config = dict(
    n_layer=11,
    d_model=448,
    n_experts=32,
    experts_per_token=4,
    d_expert=96,
    d_shared_expert=0,
    activation='squared_relu',
    moe_layers=[0, 1, 2, 3, 4, 5, 6, 7, 8, 9, 10],
    router_score='softmax',
    normalize_top_k=False,
    routed_scale=2.17,
    balance_loss=0.0141,
    balance_bias=False,
    init_std_router=0.0248,
    lr_router=0.000516,
    vocab_size=8192,
    norm='rmsnorm',
    norm_eps=1e-06,
    tie_embeddings=False,
    optimizer='soap_variant',
    lr=0.00187,
    beta1=0.95,
    beta2=0.95,
    batch_tokens=[32768, 65536, 98304],
    seq_len=1024,
    train_tokens=362000000,
    steps=6038,
    dataset='wikipedia_en',
)
Below are experts of layer 6 (counted from 0) of a mixture-of-experts language model. Rows are named router (the router's row for the expert), up (a neuron's input weights, with its number), down (a neuron's output weights, with its number) and show model dimensions 224-447. Each number is 200 + 30 x the weight over its row's rms, rounded and kept within 0 to 999.
Before each expert's rows: "comes after" lists some tokens at least twice as common just before its tokens as in all text. This comes from a sample of Wikipedia text that the model never trained on. Tokens count by the router's weight.

# expert 25
comes after: " |", " ", "-", ";", "|", " —;"
router,232,219,174,210,232,190,203,217,167,232,163,136,208,222,206,238,289,145,217,140,189,209,200,208,213,182,166,160,253,195,226,222,189,252,208,178,199,204,245,182,171,209,176,202,256,300,198,236,180,229,218,183,186,231,217,189,221,246,196,245,204,223,169,187,195,191,156,213,177,204,140,170,219,233,206,195,240,138,215,225,176,171,215,207,211,191,252,108,236,222,190,177,178,219,170,212,197,204,231,211,227,138,157,245,202,235,266,233,219,212,236,210,202,217,212,197,208,203,179,234,232,212,238,183,191,143,180,255,154,186,132,233,176,213,206,195,191,176,170,156,236,146,168,206,210,223,209,182,174,256,240,134,149,182,242,223,201,185,196,207,215,216,171,209,210,214,163,214,213,190,234,212,173,237,180,201,171,175,222,230,116,268,186,272,203,211,178,188,133,232,170,218,227,239,204,200,181,199,219,180,185,212,162,175,199,205,219,243,204,270,181,181,210,197,235,213,184,200,190,203,203,194,221,199
up20,160,219,217,189,188,227,201,165,187,215,249,222,241,239,207,138,199,193,227,201,172,199,176,98,189,201,233,219,182,223,219,196,195,202,175,173,191,159,177,161,195,205,229,196,173,170,182,233,260,132,141,243,176,194,233,167,215,198,203,216,191,208,191,226,218,204,218,192,245,227,218,194,206,130,195,249,127,214,190,211,237,177,178,210,212,205,167,181,160,215,228,218,228,177,240,179,193,212,185,198,150,217,250,168,174,201,217,185,175,207,220,186,178,186,181,226,211,225,172,213,227,187,168,245,200,238,227,236,282,201,221,222,216,171,181,171,206,153,278,200,189,185,169,199,154,165,168,167,191,171,209,206,219,191,244,188,159,169,223,221,193,197,245,219,189,114,160,153,195,168,211,232,250,187,196,221,209,189,200,209,220,155,268,157,225,195,203,148,187,187,181,187,156,195,160,209,142,209,207,213,233,170,161,185,237,223,221,167,197,223,237,141,177,228,167,177,223,233,155,163,227,204,178,191
down20,187,184,219,178,181,214,233,182,204,190,177,194,185,216,205,174,219,246,178,205,229,215,208,199,194,174,174,180,209,190,189,223,204,208,196,196,186,229,234,194,154,274,175,260,195,174,190,193,245,221,135,220,191,194,198,194,155,214,163,186,184,213,182,194,215,156,188,185,222,219,165,172,179,160,198,189,178,176,196,226,152,224,146,191,176,219,209,191,192,222,200,242,182,224,228,214,193,175,218,206,137,241,185,217,180,194,192,183,185,213,166,211,296,195,125,179,212,222,184,190,192,137,183,201,215,151,141,169,207,178,204,225,206,199,223,252,227,214,209,177,201,244,201,167,198,297,218,199,170,141,188,181,254,220,189,173,194,203,246,216,167,240,162,236,171,203,230,221,157,255,166,219,220,208,181,223,200,242,192,193,223,230,213,191,230,212,224,214,186,199,205,150,297,193,205,191,174,215,151,157,145,205,243,201,221,193,140,198,239,206,168,151,216,161,241,176,204,193,207,167,193,231,184,137
up21,174,153,189,178,158,197,225,159,191,225,134,153,181,206,152,189,189,232,190,228,200,253,194,205,157,170,187,161,202,251,215,204,171,221,228,153,175,183,189,145,233,184,260,186,187,193,187,274,197,217,192,213,208,257,214,229,195,207,221,197,196,206,207,226,170,188,170,193,182,160,226,234,217,186,262,225,150,210,201,243,196,185,211,250,209,266,176,163,186,230,203,164,219,144,250,196,175,218,208,187,196,182,195,207,192,177,161,236,207,178,172,162,226,194,142,224,127,232,174,253,210,200,187,210,215,230,193,236,197,216,254,194,208,212,198,176,219,115,182,214,151,235,187,244,201,279,211,136,238,242,174,182,227,159,234,237,206,194,209,181,256,217,260,157,231,141,200,195,222,210,176,241,199,233,197,222,176,210,255,198,160,167,253,278,250,196,233,193,208,181,179,149,164,205,156,165,177,174,219,193,237,212,214,252,177,182,221,203,195,190,223,196,256,259,157,208,223,192,206,218,200,158,198,209
down21,181,182,225,186,173,237,155,153,143,159,141,198,194,257,180,245,246,203,140,215,177,215,172,214,199,176,207,189,155,212,186,189,148,189,210,233,218,159,197,186,210,227,165,242,152,187,165,182,202,191,230,214,192,211,201,203,194,220,258,181,214,165,182,201,201,167,169,217,171,140,162,225,245,202,170,140,235,196,283,208,175,186,212,205,190,194,181,241,205,201,241,185,225,241,237,203,190,178,230,205,217,230,211,145,204,210,194,273,196,258,165,150,222,200,265,222,245,205,208,246,220,199,191,200,209,197,219,174,238,209,231,235,214,196,186,236,238,179,143,137,189,223,179,198,166,248,193,160,241,164,196,209,174,211,228,181,234,169,188,211,203,244,223,204,234,209,186,179,213,251,224,224,182,248,261,177,209,144,229,179,236,240,187,174,248,194,205,175,190,147,177,190,214,145,144,250,211,255,174,145,153,174,203,157,172,223,199,172,231,181,208,188,202,171,220,164,202,196,221,199,229,241,168,184
up22,187,209,172,194,224,199,172,219,205,236,218,184,209,139,165,182,246,171,223,217,184,243,195,192,183,185,257,213,206,178,184,186,198,177,192,202,128,204,233,188,221,128,219,187,133,230,190,239,187,169,205,220,196,186,159,217,192,244,218,208,188,141,214,257,215,175,182,199,190,129,130,217,193,196,227,219,191,248,135,218,201,201,229,188,197,211,184,199,168,153,163,233,188,191,190,161,133,212,195,163,233,218,149,242,260,193,276,151,141,209,174,193,223,134,211,223,211,178,124,165,233,211,174,254,188,221,182,214,220,205,221,183,204,215,200,167,188,155,201,181,209,180,194,161,178,230,180,210,183,251,195,224,191,174,200,210,187,244,205,191,229,200,220,159,185,191,179,173,196,166,258,212,222,210,225,198,198,129,163,224,172,209,212,181,198,222,218,186,190,206,160,189,187,111,152,149,166,222,227,228,219,200,180,253,202,194,149,186,222,135,186,174,207,214,211,151,223,194,185,126,203,144,185,220
down22,141,222,185,187,214,204,194,219,223,198,213,178,212,175,192,205,186,157,201,205,112,250,262,187,217,244,193,225,181,203,189,188,203,228,193,182,227,192,201,212,171,193,215,217,172,205,174,260,136,179,161,181,228,189,198,191,192,207,176,219,187,215,171,199,195,291,206,207,199,201,188,262,225,235,223,201,252,199,187,215,196,278,204,199,190,193,285,218,206,231,218,215,226,294,195,231,215,240,258,217,194,192,202,176,292,191,170,199,218,213,163,183,248,239,254,168,207,201,199,193,224,190,117,217,181,144,224,177,168,232,210,187,208,158,198,198,217,201,234,244,214,212,254,182,264,228,206,139,241,233,180,193,199,210,190,192,240,201,215,199,135,208,164,224,241,181,198,190,209,143,195,265,183,194,230,171,237,205,190,195,173,261,207,194,216,210,216,192,189,157,166,219,233,180,155,185,250,211,221,203,121,200,199,259,215,118,201,175,166,187,211,203,189,215,205,198,191,207,229,236,189,206,220,190
up23,245,188,174,243,153,157,140,223,202,208,167,220,227,202,171,190,214,214,181,275,236,164,183,165,214,227,221,241,221,203,202,205,181,234,164,225,197,180,216,211,165,227,234,125,219,220,186,178,225,202,200,221,170,184,246,222,202,185,223,176,206,134,233,249,267,294,198,249,236,205,103,175,232,192,156,220,170,198,173,231,170,209,218,206,167,208,163,192,204,213,229,243,209,251,231,166,187,207,206,223,202,255,225,193,230,160,203,158,208,156,193,197,171,162,198,163,205,213,187,217,195,195,187,191,233,230,211,198,210,230,189,191,194,191,190,183,171,149,228,216,196,170,197,151,164,229,151,214,169,246,203,203,215,197,168,191,132,182,192,235,254,163,194,154,184,215,229,154,196,172,229,191,207,236,191,209,164,143,223,198,140,181,200,177,201,189,211,214,202,246,140,205,181,168,200,224,212,203,190,199,195,220,166,183,247,155,221,207,223,169,182,208,194,225,221,143,228,289,171,206,192,169,201,214
down23,262,202,208,185,210,195,173,229,204,195,241,143,176,231,245,255,258,218,221,231,268,181,296,156,167,263,187,229,223,236,245,205,176,206,198,239,188,255,244,178,222,205,210,224,208,192,145,144,149,214,230,197,172,233,168,178,203,189,222,207,196,190,224,201,174,121,230,233,207,242,249,204,204,203,202,166,186,147,215,176,168,224,224,180,160,204,191,231,197,211,196,195,203,199,205,155,129,191,193,265,166,175,214,243,230,191,239,245,217,209,233,218,141,209,198,199,202,230,176,198,268,246,184,221,201,196,160,122,230,160,170,163,172,182,215,167,241,210,178,199,230,245,196,207,240,191,218,210,172,206,184,199,259,217,166,182,182,182,192,181,203,230,201,182,144,179,254,177,201,246,217,165,187,208,221,182,163,174,204,184,187,203,193,200,206,253,218,213,199,211,151,197,177,223,176,229,240,207,170,241,252,236,212,204,210,166,169,180,219,224,210,155,190,171,203,200,188,228,206,229,170,157,172,196
up24,187,174,208,131,183,200,212,202,240,219,217,180,281,213,255,120,194,222,217,182,185,152,194,203,213,213,186,219,205,189,194,185,230,201,197,226,178,184,193,167,191,245,238,214,207,225,216,221,292,173,171,249,180,157,233,201,177,168,191,211,207,221,215,207,207,192,224,216,229,212,214,238,174,135,208,259,113,213,162,224,189,219,261,196,250,194,133,265,143,162,215,192,228,149,221,163,197,186,190,162,185,197,194,200,190,184,182,168,208,140,223,159,184,206,207,196,186,192,189,161,204,180,108,187,198,187,187,200,313,158,236,263,234,207,209,186,198,224,233,191,191,213,148,166,184,186,171,211,216,175,179,245,209,202,205,186,202,185,212,224,184,223,209,136,202,188,137,188,189,112,200,210,213,225,190,241,190,217,182,201,193,213,212,159,215,186,208,210,239,210,175,171,105,213,187,184,204,204,163,179,217,211,137,258,208,211,228,148,220,244,219,158,231,243,149,213,176,229,248,185,203,195,189,196
down24,161,159,196,209,182,193,212,173,217,232,177,223,158,213,199,222,185,223,179,204,272,235,166,266,278,171,158,227,179,217,214,215,218,235,200,175,218,246,175,175,243,166,225,192,174,154,198,199,186,185,193,165,201,164,187,197,211,167,205,187,214,251,191,257,255,252,193,191,125,195,255,217,199,186,229,237,197,125,148,230,203,200,196,220,168,199,239,201,187,204,233,250,166,180,205,190,184,202,189,221,177,142,131,196,198,154,254,272,211,138,209,167,223,236,200,186,196,205,166,227,212,205,240,186,181,233,155,197,149,217,200,283,167,215,199,266,206,201,179,181,197,211,197,181,206,169,204,164,163,160,212,215,229,153,178,194,173,192,194,170,161,198,153,155,174,228,226,197,185,192,236,195,219,222,173,146,216,204,200,190,185,193,180,210,234,131,160,197,226,184,242,208,246,231,208,216,203,210,226,209,228,188,209,187,219,226,209,233,181,193,188,173,214,241,232,182,176,193,194,177,212,196,146,231
up25,206,205,222,202,232,217,225,228,164,187,141,195,141,210,171,203,164,239,201,216,209,223,153,159,167,164,257,176,239,276,237,206,192,159,178,156,160,229,146,197,190,161,246,179,228,219,216,213,238,223,226,220,250,196,179,223,160,182,218,213,255,195,165,198,263,219,227,212,248,216,198,246,183,187,200,210,193,202,187,226,225,212,197,229,194,204,120,184,258,195,230,213,162,161,217,137,168,223,184,190,163,155,182,190,133,184,202,191,241,183,225,217,275,182,201,204,165,188,206,205,224,217,197,198,177,220,158,191,263,158,142,221,206,225,190,196,201,189,212,230,224,180,190,213,213,226,217,167,212,225,182,192,188,178,183,194,207,159,201,214,199,189,162,156,199,240,222,172,183,194,197,199,210,196,143,166,180,188,216,124,245,216,206,190,210,207,190,197,232,152,180,166,157,255,191,168,207,204,151,216,206,166,220,201,211,173,208,200,254,196,208,240,176,256,171,177,216,182,205,170,263,221,198,243
down25,213,191,173,229,212,225,201,211,232,190,159,165,207,224,188,209,196,208,235,219,180,168,177,170,233,182,204,150,175,200,178,171,103,221,202,190,243,216,196,271,235,153,197,262,167,201,251,193,193,189,202,150,210,224,231,184,221,212,230,189,205,269,220,183,152,196,209,160,223,220,209,148,211,185,238,196,205,210,199,168,228,206,205,182,175,201,188,199,236,170,194,172,180,200,212,220,148,226,202,210,195,214,162,165,153,173,196,237,183,222,176,153,174,216,178,173,201,191,227,274,231,154,224,257,179,122,211,172,195,203,236,213,199,185,194,252,178,223,181,216,190,220,205,238,188,158,246,219,161,229,217,209,154,208,167,212,179,219,193,189,242,222,238,236,228,224,171,184,178,204,220,198,199,190,141,193,186,246,160,204,230,171,236,132,208,164,187,256,230,216,184,176,250,174,224,106,175,205,207,188,234,253,223,205,153,247,175,224,213,259,162,270,141,164,139,217,203,199,225,186,218,216,209,153
up26,159,226,216,206,196,217,169,221,208,198,231,198,186,181,172,115,180,206,244,199,186,189,155,192,176,220,203,212,265,199,223,206,204,184,169,202,177,191,166,187,202,181,293,179,191,216,208,204,258,141,178,275,254,183,184,208,189,204,240,205,206,199,229,208,158,238,225,222,234,193,192,175,207,111,189,221,181,225,193,186,228,200,208,163,241,204,167,237,159,195,189,239,207,181,231,163,209,166,198,198,204,197,170,188,174,204,165,203,176,184,199,203,202,169,189,209,179,211,160,185,232,183,143,210,198,232,223,193,214,196,180,146,233,198,211,171,217,186,195,216,258,202,208,182,196,187,177,220,195,195,184,205,208,243,193,209,169,188,222,202,181,212,228,201,175,154,193,135,173,154,205,223,202,164,226,174,246,145,172,207,209,262,282,197,234,203,270,188,156,204,216,159,147,220,190,138,242,161,134,219,209,191,211,250,207,183,215,102,193,200,209,172,218,224,177,187,193,216,202,137,257,173,194,199
down26,202,138,197,199,156,222,165,193,231,196,189,150,157,219,166,208,243,198,234,203,164,248,226,231,203,165,196,213,233,211,161,226,179,242,178,227,249,221,210,220,206,221,205,214,146,249,209,188,184,224,184,188,177,162,187,201,161,150,240,219,149,230,198,191,250,173,252,211,171,211,225,188,217,206,232,194,170,268,182,172,211,221,158,126,215,243,208,163,215,198,228,232,197,149,241,247,181,229,193,220,166,249,176,151,151,275,134,227,204,210,196,207,220,186,242,169,163,215,266,225,278,237,194,210,189,143,179,220,202,181,266,183,244,183,176,190,272,235,202,129,209,212,197,244,174,179,209,184,223,242,206,165,194,206,241,173,211,225,181,201,162,176,216,169,193,175,234,186,206,195,224,242,238,193,203,202,218,245,202,222,186,243,206,283,162,165,148,197,213,172,195,206,177,274,187,226,210,203,168,190,237,213,212,125,196,215,187,235,193,236,164,214,161,179,204,228,211,219,200,197,211,231,170,194